Experts of a small language model.
Experts: 64 experts in each of 10 layers, a softmax router.
Below are experts of layer 5 (counted from 0) of a mixture-of-experts language model. Rows are named router (the router's row for the expert), gate (a neuron's input weights, with its number), up (a neuron's input weights, with its number), down (a neuron's output weights, with its number) and show model dimensions 192-287. Each number is 128 + 24 x the weight over its row's rms, rounded and kept within 0 to 255. Numbers have three digits each.
After each expert's rows: a language model's description of what the expert responds to; "raises" lists some tokens whose logits its average output raises strongly, later layers aside. This comes from a sample of Wikipedia text that the model never trained on.

# expert 49
router:119149123146117111169123125155122087136150131143113111148137140139059138065106112194146142047158121096175141176185149114142132106139091119150093129123126161168136180138103201068128118133126096128086089139148103137112141150171139139114128114142170114118138117110129170137138120120144125116
gate0:144146122162122113125105131122146140157114125159143119158141137091154123177118110101143112140156120090161147103137106148148105115102082122126103143120080153102124150095143139078154151151095138105135168149140120152147135125112115117137124120127136138122131061149131097128135126143098153094
up0:117105123134135118141161124100131093138093131081124118147099154104120180098131132142162124151124095125115137133098144140130110122098116138141175155111134102132094100112107148096116133107158111140110144136098135127115138136071150154118178124127120137177100109128104124133151107180148114128
down0:157080161075150145142101112120085176149126155114159154098139128138116099138148106121111132126138135130142121085093125188167131107158192122180167162098162114154106132138148155089138138135144154091121123117128116132120092157143107105113142146154194141129131162144106159121156097104138116125
gate1:115148115164135147116128110110108168140107129112120135149117127187138104139129090132175030060149130120138153121104160140093134066132102126149144144125119129104094122110121134107090181145119110136156112109124127138095121156130118118129192151112129149107111148145093134094185148124127111117
up1:160073121065157120112135120132076133135127143086137197145126130124131124150096168108116175161128127152135098106097117119089107102135096107172129101152116107137172097135153100126121087136112126131108120160123108114143149154116110170158090127096128095121176139063138117140131104115137081088
down1:116146115137135133131122055165110123147123147150126112137130068095135102144145120173109126107150108157106089115107125112124163083103148152157125156120141151127117160107121103144096137138092146166128127156161137143170142133113143116074152152126152125122129105102114088103102142116141127110
gate2:136167170142160112116106135149086096147127152068149120120169109155137118138110101110124125165107137123147143144198112093124134098132171131136135124112163129141132135131125155117123122109122125152135101164134159126148129115165154116145105125093149142173181175076103115138147143132138140104
up2:176104135135123132112116128125161156132121118129146168157119155133090092158104119139116108137137133132185169134129105133157150148126098127138105137158096120093110110196092142125136132119117147127171090133112135155074126110128123119116107129147134113094115127118155099108040177138118128139
down2:114154102143141086117127137115168117137095107129134120148104143131128150107137166085160133137100116127126134198097120131107123165152165153126137117119101175166124124125086145122129097128101095091135134130137102082135100131153128137106130139156131118117102136127090158181128147091106119084
gate3:100122167151131113150108127150150128145120166130092106135139146122121127110122077165116125108149116109120132126087146133151127085167115132124144120120136198129124156115134132117123126127119128097163142125133146176092092128119125122132119128136092127162090094132141114135144157134099167151
up3:133118121172121117142175086194124120173100126141130109121107085119165138122096085141145102110129113145108128147111160094131131111093129092154104080128089155170104122125135175130142136147111162097121123134135103116133118126153085132155111145100107148094153159136098126133126149117128124124
down3:130116120073124112090115126138127131127148125170101117124062128094175122123122142096141161101161153120128118112132106154155154083117123140129163112144138061139130139108098142128073108169113121127081072141083137169120162137119120124167112125124131133090142124092135155120133158128146132136
gate4:132162120108103147139128146121168136133109133126082106117149137162122152152117138064116175146132152131104129159139120138146107113117113118147133123141102153149098110109128136116078154164088130112178137092104121105093137115159110113097143114137143112129101089166128102173119101159154152081
up4:092081131083157148133130126120178117120120082085115104159123133154111128144151134175155116129192140121117153120123124204092134163104131127113127172138089170092123102155134164114104130116126104112148124169133115154113125152132141163095152129152135073114128165164133100165108147136175131125
down4:162129157174115129142115115148132146145170089098143124105089121122079111159156143111145134150080147140111137132132114132099130131148137111093144129129147112182114131206108129139148171119154159146126119171116172144108108080149148099115139143091129169137124180133077128180147080113144153123
gate5:143107155154132131149122170117119099135177118161126092119111144164120131134108112136154119151124090103138088149133120118194120208102130109120137123090134122075100109129114115131157101120136155145167147159151102156153150077148164091162131159152146157087170105128169081156113158133145113099
up5:108071141131144127071127114111078165120078125132081127120107088094185126144144119129115141124137154130129180122116160141098123145118143111161142134146081115142165129147150092113099122168117135147100165168108101135106093121148125154104117162123172104133101138122121071135084126134085111114
down5:159154117107100165155104135141137156143114123134115133163128136112131148152126083135109095138154165133102132107166118101114118138084114133162059105124169142094096123129106092135116148130145113118119154124120129132135146142122118133138097108124170139124152124136121101148122149132168126116
Word endings and organization-name parts plus line breaks and == before headings, e.g. intergovernmental, Committee, Finance, sensor.
raises: "istic", "ough", "ove"

# expert 32
router:115142122142042115078112151111117142054151111146115118142140131145162136118153114102146138142159131154134143127093140116143126115164146120126163108119106068089136077156116097167145106142115161180148166146149145142116156118117144081108118112142111118111138118117126110134134116205138106116
gate0:140106134117140097181107151120149186084122114105064146157123158127104118143138096106127145114130087137151155166110107106151126127120155138161102117062139131142130157106129082119124123144138164146173136139151154115144142126094126087081095152183162134109098126130116121162092096144110135125
up0:109179123138116146104093118113118136133105131153133134139109142089150108127138090163101138132084129149171112107154132135111125096156126141136144113098151126106132123126123124138086117124115144109111183129100142075111172122145131133136156086153140138126153120118146120088112160129141098142
down0:124160121118156155148174117112133122166117109110116131083122119139096132139089132157118146119108153117116108084106104110162140162064129110103099136128124163097129105164145126130176122120090112185123143129125152110124113095131133112077105143164115136148119098114157161139167134071142128092
gate1:137136134132087113130141117102130099151164102103132145170125136096107120133169150155124108109115143143151112123069117146093125096138109118131152175097176099186140151109129126128111157125120132127144151170104121158109100133111105157107135151144121106143168121114097101081155138153139111071
up1:164105131144115090158167127130140066125130136139155112189093148115134093137128099110098121087112162135152148146075131114089130119105166118127102087131126147089139163114110156094123178136150136145138159100070157117128133113146109145135129156123167150123099112137140135125125108165121147149
down1:145137099138144102141109096121126111093153077123140110122131099093072079143110131117120110097161131114130119111110147147116118110123124127128136125150113168140128115134105133158128145080094140151148111104114134065167169123126157158145123118099110165148131127128129139106152132111099157138
gate2:137121108152102073142116148110163161156132108114107135114100123104122127122134103129142140094148170086106149117113129164132115128103094086097135134157134116130123113162108157086119100169153142141107136132146164106126096141133162149151125107123085072089086126127100126125147106128122157157
up2:136140139147108084129099153136147130090113163118194155106119135088117149110132168128140118130094132135131124119161122110105082157147139120108104122118119136123170090136134130125125117083115108130149137134135121112136162148140152141152141173127166097069136114113175143153169079118117129115
down2:117077151167127097114127144088135127115150094153105164171156121116102115111145171133102095072187154110108131131101142083132129143136108096140129129137127166138149129133141120068129055111139096099170163106131115141098117145141130117158163102121106109110124100158091121138131072132080152149
gate3:141153089076071072053136127130145134125157131109112138131124139155110148137143107119096110076123149125141143109097142141140122132130124124109156168133162138159111153155111146153159137136152085104118139150125102173131152129136126146149135125161176060181109120157155165170125129099143125095
up3:188090145137164133100103134158086155115120129096118133086140080113105138096118090135083090168126100185147139165151115138136137140110137125111126139156119129140125081130079106094102127171128131101133141110186148114124120122105175174115156108129096095106104150091139138150152085156129102143
down3:143105144101095138078096123129109113152116109167116127064107163124146116143114130183165125132105117153101156167136144131127137134185141131084148114124138153097093146149149157120097135116157127111097107136105134112124154121129118158124122104131109099104168139132135084108161151103111146096
gate4:131114097138104140087135154158081134122122137126162106081074132146116114138147079131154154152112122108139142149168104094081115092168106148123114173115098107156110144141128129096155159087115105128083178118098125155101131129126103103123189143157157157143100090147108116152119109118140090098
up4:140145154122190126097140111158106136105123111114141137115156110125181160118113079138096087107123082148137121120117160135144165150113130132178106175160145141094157115129131156141121151142152128152169116103137104128121109113140105153107161101126096162108128146117121128152121151093128127140
down4:129099140149094142113165108140136168078128136154139101111106129135110060133179123130085090162097100082127119117144159146125145153132114136133172116147134144140109106151078103126121115114119115123129129123108129105136133173142082115111135151126163054119128129130113103078145097107166133088
gate5:111133130149117096148107118131111082094117126096100112115114108150143127091124130148154157151131102048105098141116135120118106094141144139101159120134179125100107153130151146109147102132116113136151172096144116140129115134109116111122115109177150129131140148111134101133111131133157127165
up5:113128145110116140112097148182114138115099107139158093142109158164134133098129111138100103133121120134177106148139168106168122108127133100141132130124128092127151130168129142137099164118121110123128121088118143121116133120181086203134154102162058124096144151142125120148108138119093146160
down5:185112141121125105125128169123140124142094127129121135137132120131160126107142105182140148151131144124061134151124105123104104116119140121114093124186136188138108142127086076164099094128115113152129119126179090143167121129158075157120145130121131134148135100145088073116170092115099157112
Surname pieces at the end of person names in credits and lists, such as Bart-lett, Wong and Al-Rousan, plus closing parentheses, commas and goal-minute apostrophes.
raises: "ford", "ales", "Species", "ð", "illa"

# expert 2
router:116147085132104109151195141120126133099149172138115112138129129134127138105123115169147147064121114123159137122157139114145123110042154120141100107113144159119141068153125203156145118134119131127109105150136109138117120090178134115116060118145132106120140117128146071151131125125132122126
gate0:120155101120114122160108114186131121116131097113126175080184154183131117155151123122073129110176085123159132112128147111101104128159151087156162084098118124158160151117094123125115090129135136101121107159118107187149132096136142140145147108128143102125147143110126105148123130074105131132
up0:134134087122126085123111149076124131130065146124135171114087109121207138135123140143127122092095126114098105136159119123084142132060115109117111122148128129131146085143103128143134164174132106116095105145159103173124129127099143095121107075174114160097123142080113134096116108143094112136
down0:130157181131132139072091115139114115144107143138103122100120101150063134179153143143116167125164092154148092113184163135101115153099099119156125099089168156141138142168151141116138135118089127137118109163113158154125129140106112149113145090110140146102134168113140121177118115119116130108
gate1:087184149166142141122133125125099079096107150124134154128122137106136096117139117165116076122161106124117151117093156088068123114117130133217164153154144162108141080125150168138134131167106086136107125093133142143141118121143151146112110162106134128156153093137135170162169053151160133133
up1:152114113161119149135107150128115109134107089117107073118142130055133126121127133115151157149148072175124098128115144107121175151113157166116131128104135112128120097131108113111144102144141123142119162148170133151144107127129145120105164140139129152093103081117108165122097139130183125144
down1:140123139132108143131129129168127155118126133131115101145126121064113093123141204114142115108112121111098109135140148109121143132122119116126137145143144122114130134158116167148123157138111141103119198143168169134158141136149129124127177166101113136112109123099134125098118157089075118082
gate2:119131119122077127157124122121154103131136134148081133143140080127127156153133153147131164132076147077165110118101142139124121186139151135142107116141159122154158157118134135148179088130130111133132108144184132167132134117197086147140168178135124082085143100119138146152125130130133111086
up2:121127099176120152128084100145086147132081133146137144162140154125127112133110134130112154178097117142104170137103117096112142127160117109124166103120146144116126141107139089092109125115148128146163083105149149146115137129180089150114107117094119133141139158129136133091136140141101146129
down2:124122096106151101150133124123182079152160134151130123144129161097165137128127126108099082162115131126118119124142105125117144104156108126141103123144137125132131107078141088083102150105128130126095158128127118135119137068180165150131137152119168105146148147113121086114160103108117140102
gate3:094168121199105132173133127130110139125092101099141107135122155142144118126107128123170107135138150129132148090129127148111129116126092130122114129071088112146108146095140098143118198137119136144155134194121072124109084119135123139140118168145121101147158114113113124114128148091167094144
up3:100110135109120134142167110150092107139120083161125115098174124112141136116115130113120154099136166110050128137132163123073125116138191090118066133120145133110166140116109123114127152070148126138147120115109168131126107131122127105116149178120185108149129137102140132116125088133168151132
down3:148131158093133145160117106178121137157128134142155129089127131161149107135155099125133134123111112130137117104167131090130111150154125097153135127136106136136142105140159141105084186141126176167149140139141108172149156118127147105134111143126140089092148143090141212130169148150115122063
gate4:119133112151135125132085130088115118118124068087062138121138139111110102189153101128143160142141106148143130123153102134169124134114136120082135118110136142151105118103128149103112103120128143115116123141125115169121113130127146140115138111162122102087147128135182161156080138090180125140
up4:081119098153141136140085130146116137184143138147147137144111135150137135095113135149132094165161095176137175080133171131160161139115123140152141139156118144188166131135164119125112157096110095133096142133142165097153119112131108168132137112134135146172162153166128122148151116111141106128
down4:105140097062118117129119130089161131130162082113106113149126129112108097138137128125123098125155112123176119156103158118113154105173097078141152145138122155125127118117123093113143120141087122108118167122097155091156131119106137156103147132126155098112184143156129070183177153139134125128
gate5:101116132141131097116091142148126157113125142100080142124150131130126125102162110161100116144121141099180160126108115117151134152116115131111193118110127153195094157110174111154165131104169132120077134118112186120091150147146107155131186127120166130169183170120111126131087095145138113123
up5:151147122138144102105123127151125144105121136102098123108166146103116141118120130163137099145145133156105152121139117145153109161118121157098152109132100124149114131104119156171131123096152151118117136132136100111121139159118083121155168094133148160130140134128138156144152117199137139096
down5:134129141111103138114149192136108179099148130139196102143126133069168154123087142066135162168161160121113127138074152094147128119160119184124122124158074116139126177116174104136136123126103119093156100168172154113125145132130169071140158111143150100127145115164146106118104135167122126109
Middle pieces of foreign or unusual names in tables and running text, such as Agu-ir-re, Hind-ust-ani, Sam-ir, plus reporting words like stated, told, According.
raises: "ender", "off", "ory", "ope", "iant", "op"

# expert 38
router:114137133140171114166130126168123139174137075138119122142128121142099143084151122156139144157147114128124138136181145111137126118157155120144158079124130136145140121093151136018196125137110117142118139139142181137110096149122142139118146113142110121113139120113137150127138105121136122116
gate0:134126120128126134177131148129130141142125128108100195155113091127131153099112127124120135140139146120080115124110097119135148092140126106096148130118130140193095133106108126135112133134135140130134146135156084143164100136090129147103100086095129067132135132134155150135117120094150118091
up0:167133143113121077132090101163146142130154099135135129075130123116107142165135136114141089118102119139132149125134112102153146121132133087116126118120148124124114114151146086122164151133145120124128145093139128133149087145141139106104138129154168169152133115144136134110145079171119112113
down0:153097108190144088139095169119151112127099138094141107082133141167095160127156124101134114125129125159104123146103134096092152132096138125125116140121121123107138135110131166134141161168138093160165131094161135122148145119076105070119116143159149130128112123098142118130162132145158141137
gate1:096114084123137099130115130135149106105093096114125100108157117106148157153123103122115173129122115158111128096134185106133071110136108147094128128152129118145162141113139072146145157127107137125135123100143148100105141090105130181118109102120110087134096094107141122127119051131117121142
up1:111170141124109160125144124108152101112171120123169132121125185110149109150127130163175143126034138138112100119114097108126099098137129145140129130148160111098110148107109058145118086093088154137129140119120107142107116153131094142137105158146136129106131142117118133128092117126128153139
down1:159106128112155128144139153112171142155149092143115141144145107117122130097127133114117129144105091084071119123088136118119128137147072086133130142124151094125130124144166125070111129113121133107110126127131120139141127148139145097179130116046109130134111145125100125118142091139146121125
gate2:175204118154123130158076158105140158113124143140139153118111186118149083128117162136126106145125119141136141111093096072121110097148129112105142117093170156142089139114159149127178124133132127132122151136130137117049156118099146132137164137082112134093149145141141154070151132117117104120
up2:104150104154134161127113138152109127167121120166118122123180118112138166137117070133078144126122138138139135094115160110129151141166139115138158127149148091100118125147153129138151129090152112104119082138154120055124136119114140084132132117131146149105107112132118118138156130088093120118
down2:149136112145115145137118059125123132153192176125118100161151116108135099117107104126150158092133122085125127175125173097128072119102122142118150118121157125139136169099086120097166132142141096151142159122126140122131156170143139120144125065154110144117175137165089186136138130111117127114
gate3:096152127145120126112126121132093137125109105159112122128134136136137127103113166113052166111128116143149098122199159141144136113091069118106115130135128129146117145128138100120146141125124120123141103133124059127103107118113147113144145078078135122146127148114115128132128080151144157134
up3:144148141136138157095172119140074134118133138140115105079177178135117123121117101099115112131108123075131160173118120094166140110092134116099124088156118123141147097117139128116124106140161139138156131068110145097125138115127126132186154187142148101127132136158104139100139106111122145133
down3:122159118153118110111158129114117098126112140101128147107178113147147141090116132109093108096143114142144146123168130089147115089144074135111147144104161108095151119117102143151129116132113123117131130117096111115100141187143118114180167162136126149161100135121137114119110114143137115126
gate4:074112132127120079141135141170102121122131102113145097152085100111128125143153165150115156111126120150139121137137091122121130122084137125133134088164157126168139095132136101122148118136076164122159092106110115121110133136126110157083159158120116141110174124122133143147144141173170164117
up4:149143153141108115129115143151098127130091142110084128121153127166140151112099139131131137144137132090144134123109144120111114173147124132151131154106110140138153136120111131117159119114125122129100166103130152168134129126132110089180110102082161112172127109142135160106134137126108150125
down4:094138134163138142146149101092138088158112147149103130132102139156152082126131172129167145137130114147104138091128146124103103101147141092124136139102153127128107175135135100140121121138108130122156130145123150129096125108139138126152129144112142120117137105127127095131107159164139109114
gate5:132154116212097161097116137112161109165113116107097172123124146130138141147152167098073159180121133113099136123123133150131107140154101139176138137140161133105146096114093112138117102128186148103195127133100108110100117136132136125170136138147131112132147134138102139126111135133141097146
up5:156164149182142110119094114134109122146053154143151156128108097150140104144104150129152126115168124151145116162124111086097115124118124083160150119137129065093099093106088104092123114123138171137065115128116066112135130138099098115155080156119126161110104206111125141116125110118126113109
down5:159125127148184145108126107089104144155134196127102126108151133115137097122131146113156091109093189115130082156146115113100122119120145097115120098111147136106109121128131149072083108144174126124097143165131175142123151110117100151140119129100073155087127108133134087165131129162118121090
Country names like Italy, Japan and India, single capital initials starting names in sports tables, and category nouns like Formula, tournament and army.
raises: ").", ".)", "),"

# expert 58
router:116144108141121115085144107190115165134145113138125117143135176137119136050128115158131139120116139119127136173135138107136123114104062121134148119118103122101139098166116139113096111140128023137125126138145117132117134120140146140114094113148061117118139118114065119150129114107143117115
gate0:107143070133112121128148141143074124133159114164066188117201151137126148144108105146125120151108085172093125144131107120133089147151130133139135126106206132073088113127123100171131106116137158118158105134143139141130128140107130091162114133110121129111142116091134111140124102144167110133
up0:134078158116119158112192125126145167147139107094166105167132124110096141108121129152096094163110127127115126116115143164127150084102114110075126110145186133093129104124109115115117133125133139115116126125131104168090088120137139110131150109103121098139090137118156121128141105080139116157
down0:172105135085136116130088122148081113147145128117158125096162109108163119134149111156117124090134129141140123113138142163116132164144110095132131151106075115146142102147162121173154142150154164096162177138118156095167122153120142140121124156094123141148180118136129090143134084121090085145
gate1:119160123143106177145146129148159124072159128173138135108123156125111146130137171175139088161126124139148134160164130120076132144125145101125114142132168132170117127123112128121137113108100162122141116138116115163118150110157118093129141103124130101127150145080128152164092138154198101143
up1:128113103132096124139155130138132158110179123144125096144129133132079127135139168174167146156119107120142139150134113143053128113109095122112119119154137123091084104129076162148158116139087173135122085105119141159120157132158163123114120157136127150111158164101120119108114157144136103133
down1:133095105125169136101114143142124117146111142079133123138143130107169089123170104089116108154158044086127169128099074127108122111093121167164167152133130105135115186119107111137114087134181121160106128169158124123139147166106172153151133161135124135151143112088134129112133114115109126138
gate2:106087106069102161128145126159109166083162125135107102142109098201137099163135103130145109143139164120133128151130120131086101158162118061159131123145136119125137128122136138161112097134120131117087118090161117123085137138156111140148115108106142064145149118042145160134089157121154162130
up2:145149141120141148120170139098114145164119104120173091137135108098163082116124161181105122113148158139148151122137170104169114139123066124144148126106119122147131132128119098136129165141111121119082136153126110111123136128109149133105111063143128120111150145137117089115105077151132108138
down2:117103141140106137135106156147141135123161120131160178095173136173148091133101133115166133134116107127130110118134136097185126128104079126102129120122092169137116130119161112133156112100147156143123124154131107112125069120162097142101153128059124131129107127161162166183131114105083154163
gate3:117114137131095120153113135103158146127146130180171111123108087118086130139153106118089109120144124120139142140118120078178111139127102135120144137107111079096182134111125134087144137137116127140191098143133176145095157154131145164148135083113136145120102113098131125099124090123163107143
up3:124149143113111181135155135091144102130142126119092126159117129115165107150146113111115189094125070122081159114097123105132115132085169109135159155139172126084111101107091095101124130098080169145129143162102115167111099134139092113102133176149160124123127135142139127129113123101112123149
down3:099175105131155116127101114117091135121174169134109115128162156132092158114165109135146067141103105142153168109178115089080140127149165141133142122073138148081132138111139118182131138176111126093113166116106126139139148111166110136106117146131167088120142198133114106116151140120110115122
gate4:130153114143132120150121131134112086138152147149153130136094174161159136148125143123112146101138135161134108117168145116106102134110111123104132146104141165169086121114138128110147129111139128094146121092152159135164155123123100130087127139155146129167133101086131129103128084121220125116
up4:113144149134123131156124128150127127138113154129145127102125142122147137148127099109080079126132091161103094144167138085071133091105106118079116157136083128140121091133156123134148144127137148136155139102090131091092118128143092115133087091180141128145126136089118111104145131115135085129
down4:131109133143126109143127111139103149175118127133155111144128140082120134136082133112125135159101103142143101079138117118096100144151137153093157115123119130135153086171104090112115140154105142149163113098132120148130108140160083121085112144115140135113155133125119145145116103141143099164
gate5:117119121126125093140155149146179122138157103136131145091100172131095106172125163184145119120129138105134140145124135104115122170117150106145097121133125137179152156123093091120135110119189156108152129140174144113127117140091141138149141102132104115094137127099158123132127122146195111127
up5:097099129124142153129130165122140081128158116156142171080172103129126103147136104116144127153102142112100174130126148129120133167119125171130095139128082138150144150109115155148176135122145104124130119163188110081081143130129188140126113114107127157149132136111118123124142157152121131105
down5:104060141115108162118117148175129099134091136150088148169069110115135146153089127153124139108105116157155140101096153144112114133106120086146132134136075125149152120119139114116112105138142153113145131101135110108095181120117147069151154142121133106127101129135143148116102133166124143108
Hyphens and list-item dashes, or and and, plus nouns like death, match, battle, round, called, often in taxonomy and sports pages.
raises: "rang", "AN", "st", "ward", "s", "sch"

# expert 0
router:117137101135167105114122126158121130145131098139109115141147080151150141093118111130150142130109113103135143166130148127148128113142139117131117195110136112140142121185100120150119122131125154095107157153143141141106119159177139133119173110143220111122139111106095095116145120126135121120
gate0:163149136118162140131154095105100111125131145116131138173141155150154116131122105143098109119163134136134165161149131072133112119138153111103106085099137123124166125136133141128110136141136138126143104192132116088146108124102126141149165079185134106133117136136153124144135152118140125122
up0:151139169123076145111115118105138102143176138101160162142136155211145124117138154122158105119083171122107156142099108130148112140122113129162102143151119127133132108191127116143093089100151069143133124153151165114100112115169063188104158142135131111133140139111096113069097183125130079144
down0:150155157119157093136123102147141164135127130164102160124118111124140153110146131158077139140132123150151130122128158131175121120171079154158120169167171151150125132115121155122123180074116148157150122170155137129094136126177113145074101144103131144087151141124138126133158077130143140149
gate1:131126106188129103113111152147129151143132150113136129090112109158112111118118140068162132133147143084134116143125115123138092127090109116140146184149138130100141123150138161091148127165087142130096132133099097137128163125092158152134120114095144123144120121101129103155144134165131112129
up1:127119112155123110106106138119144106146123107131115090103110117141118141127134135125117119133149154142096133139102161094131104119123151177145126125139149091158082114131122153112103127160130177127110164146144139070119076138136103122109141164113151093142136140124145140123149115114113143100
down1:097146130106134147158120109089148090155122119154101148117137159131090154162120113121113112116122107095115122125156138144182162168131146120154147121138100132142149123168129178096141133179158137109127133111127083118066136106113122088141138112104116157110110143126148101111128163100123136069
gate2:096120111130131103123102128111173143108150107145137133128142127118116109121149125063138093133138111183116093110126151105152140169137108106136110139155114095130129111112136120133066136150123153128080122133154178177115130113162139137082106107084128104115122141124126131142137120164103126141
up2:120152121139152129140122106114139127133196138105154116123114134102175114126127136140113121121130131169147127160100123172093138122170133103150130121195116122141128103123086133125116121100134134135133118156163133173139151103172128154137189083106118109146190099101124127119126175147127122131
down2:138134148150118130108143151138143128083126143124169118136143163130127164132086148105122130101078174124090110152105108143129105129079132080124130121098116126143145117143104144146127105098066173108151080110104140139171138144175109111129113093137144108147095168155127126138160160145114103130
gate3:128068139104136066120096135094158149116143131114109127193127085108157090145127096103110091108094153098070133119122108128165149132129148110077137128129097146141125151135120175131100136094113130129143122113141128099112124125107165100117065100110140124104141128084133128143166137155135102127
up3:163098168135155099128130136126129118144121151138129101106135140147159104100124141125126133142108174112077122132126140117134132125141113112129083136125142126166153091103103108136095130145147140106106125126099185075136116115134150120113066119114143133110165137095130098124143171144089153090
down3:148142109099127144129143117139084142175130162174157158122135125132148153132112135131154137156104116114150185134165110110117113082133134089161159134131125135120138108129130108138079131111136129107093112129085102133136117087119136112112136117117121148124114128124131121166087145126108145097
gate4:110128147137111168183162113126126122138131141118095122208141091150135124117143127115118066142131087121102168142153114079121115106135101107130122137134136149125149125120125178116123180114126138138143105198129149136126146137127112182123139133129145086138143106135109112111159097105070170144
up4:134124122118161124129141140142098119123135160134100116175166097125113139137137170153146096098111058100114117126136100121119125173140118112110110120174119164168149118154122144096128151159109152154139085124118146158135164113127103125075122153154105137112145141119143109126162139116174146140
down4:102102123093116134105120111159123136140152123116117065098060139162122129101121112143110172132119135122156122159113098094160144115123148134169138118120133125132115127145113123151092088143143133105122152144089136112118144149146145146162100171107124126097117139134176147114078111138106133144
gate5:136154153153145118138142135080144109137152118128102102161136159091090145118118179117172154101154087116144139133106062145117159139133142127102172110121146139124126136131120118133152182125109125111167148102171140154081175105111161140142112157125109147152142113151120129107135149094206122131
up5:127147110166126180200105122151118123149169127134126159078139095130159163139132103139092152145136123121157125100167174111161126123124136133138123129131124116123104140105168119128169126121163131124124107117139166150141127127161100133147136116142105133129132136104141130146152094167154086106
down5:123138113140126132140132115122129137110162126126162121133154120148100137135146121095103142115124114137120083156113152130133118136111093153116106127122127180116122193129134120084163135139111114193125172129106109187059177146115154171114159120120108141144101132139108135143111106119154148127
Commas after "and" or "or" before an inserted phrase, number words and both, dashes in date ranges, e.g. three, both, –.
raises: "se", "})", "l"

# expert 11
router:115138131140106114126105164075123024188138152134113121143138171139103136094150121106134139151108106128157137103172136117134141114161123120135161118127144193126131160075139189108201126136129057111119155142136116135118147133133136157116054121136157116113135117119151094127132118137137133117
gate0:158109104120071136094102138133141148161102112145138178153168150140153178134149120125170098144120127158115172116131142153169128116093107155100145103131156117116130124075115090092163116133124150106106150148113108140105140136075144127099135139121142120112107107119150101133124102134125162113
up0:142111122112137155136141111091112133127119161125132106071130124105167131175131073131130116131140105139144139145108153126127120107151121097152148090131171148115144097135122104063151135139142141129157120124117135145164133098112172146103168190156144077135145101115096110115126127098115140148
down0:139169107124150135132139127126123135145128126126105170105117056155135072120133153126093116108177134102133115167099109111146179086117122113120125111104118141139056116117111137119130106133138148137151153146109083149134098153114098111103175119131150151154151119144146137123140165133098135134
gate1:125151135139153112106103133178149126124086135113123118131144161157118114130108097145107153136188146104112112131128148100126134080165115125132132146150143143163117162114158134132121131112141113126144141071149105071126120124140116163154098060099122078164076145118136124103134120173174140089
up1:133140164118133128163115143119117119121168116149155121111128099113148140108154104132134127141137129142120160105147106164126112143169150104120086128109132109115158130084099129161148158109092130138121131162154150156126164163150169133164133156104105140128131124129168123134075122096100116126
down1:155126117120122105122097096126115157118122146152152156095115136124112152160129116145129140149152128140085122095127196163141101147112137151128113154144114124113125109163129125132143121112134108106104141133128132163149115134107125180151115117175139121133065125122125104138144146147129102151
gate2:119133132126123130095079140118155132129144130153108165140092165144136119112153138142105156122116075107117153148147141133073123081141147106130137115094198094131125116118130184127102112114141136137103134136168161126126145131102135163119115096118155066175204133106136128128128185147131111162
up2:123096071116119166163108156147090156105126146098103141161136148153111186121123150157087109125113077159151138124111147117111105118153127120150098146156134134161102146114101126113120087102123130181107115144106103098117161117135148147139121157183108153138155160117138117111100119121146123103
down2:109119158112120088091164135145108113155143114144131154134133124122127100155162111144132171129136130142097109105094142149167147091135115154147105165145096140165155132114136061119124103139116107163097128147138151069144153090122129109149120115106096142136130105149128147182103129134148122136
gate3:138136107086096138133175110099086104149118168115112098137153117148172148127141083125119141088100115145141168111106141132120194171149137124140113133099120098083109154128171123171111136162092112131113097138183157155121143118149157094129092100157121130125166131107121128136164143106139106112
up3:109131100109106104115130137150075152113155138140131101130129147134168133173143122128141128121133157141095135144122125148128162109127104130104140130086122149148117127133131099144144119090154115128131135189127132104122104103123105067137159126116106175136117096113129136115145127134110106133
down3:114104097109120136111127188137107122176105127124156134106137094118138097133128140142088151077118130099117143152145115127099150113117158122139156106084147089148137132128094082122108114149159161149127128121162159141165162152143113146106166124126112097151128121074118101150110144076073150167
gate4:105162108170135108125082131103124127095138112150155036084139160159128138103109110138118095139161103119128152140125053134153156123128101101190165084135131124153128134116131099168159146138121132112092057138159107113141127154106110148109137110166125136131147154118134146112129151152109152093
up4:133081129148159108105109147096099141110171123116123129124094090124133123138121121100124112141078136135109138128139125123133132125142123141152101130145044148140123159113119112136150145107158110137097111112175121106120136133144099150106156145150109121099146144120136114094113127154143134131
down4:103128173139127102100163142127115169120100155074130112121153132113139090171107107119110175136117128131166088156076127137136118150155130138113136128164113103096126119121145125166105101139124050204096130098078189136114170169147148149146132139104109127109136107110120138138193133131092119176
gate5:119135121168153127139131110105104172173100143145159046147061145131105155138128148148101113145102158126127153143134160117101095101103079130109125133114134148141116141128114141101168121155137126089130147146142137124158135143120196124114158126137121155126109136128170122134122130126123105119
up5:107114101144127124144128139154139170137173119093126188128146145117169132150113149200116105096145149161119130100133119134110113138104163106111081152110159155081136122095118154122135109116152153142127141126082117126143124123136186180120127142120112155088136113086119128123111159142189117146
down5:128134116139100139143147115120140118095141128134164146098137184092087140154171161116124146136128135109163151131131106140145109077119146113122142143160130131161094124136121178119146164146123137142144134137179146158138156114121159151160168143161081130175105158139120117113157174134112119139
Capitalised word beginnings and modifiers in award, sports and military text, such as regular season, best, Lieutenant, Ph.
raises: "anding", "aint", "ants"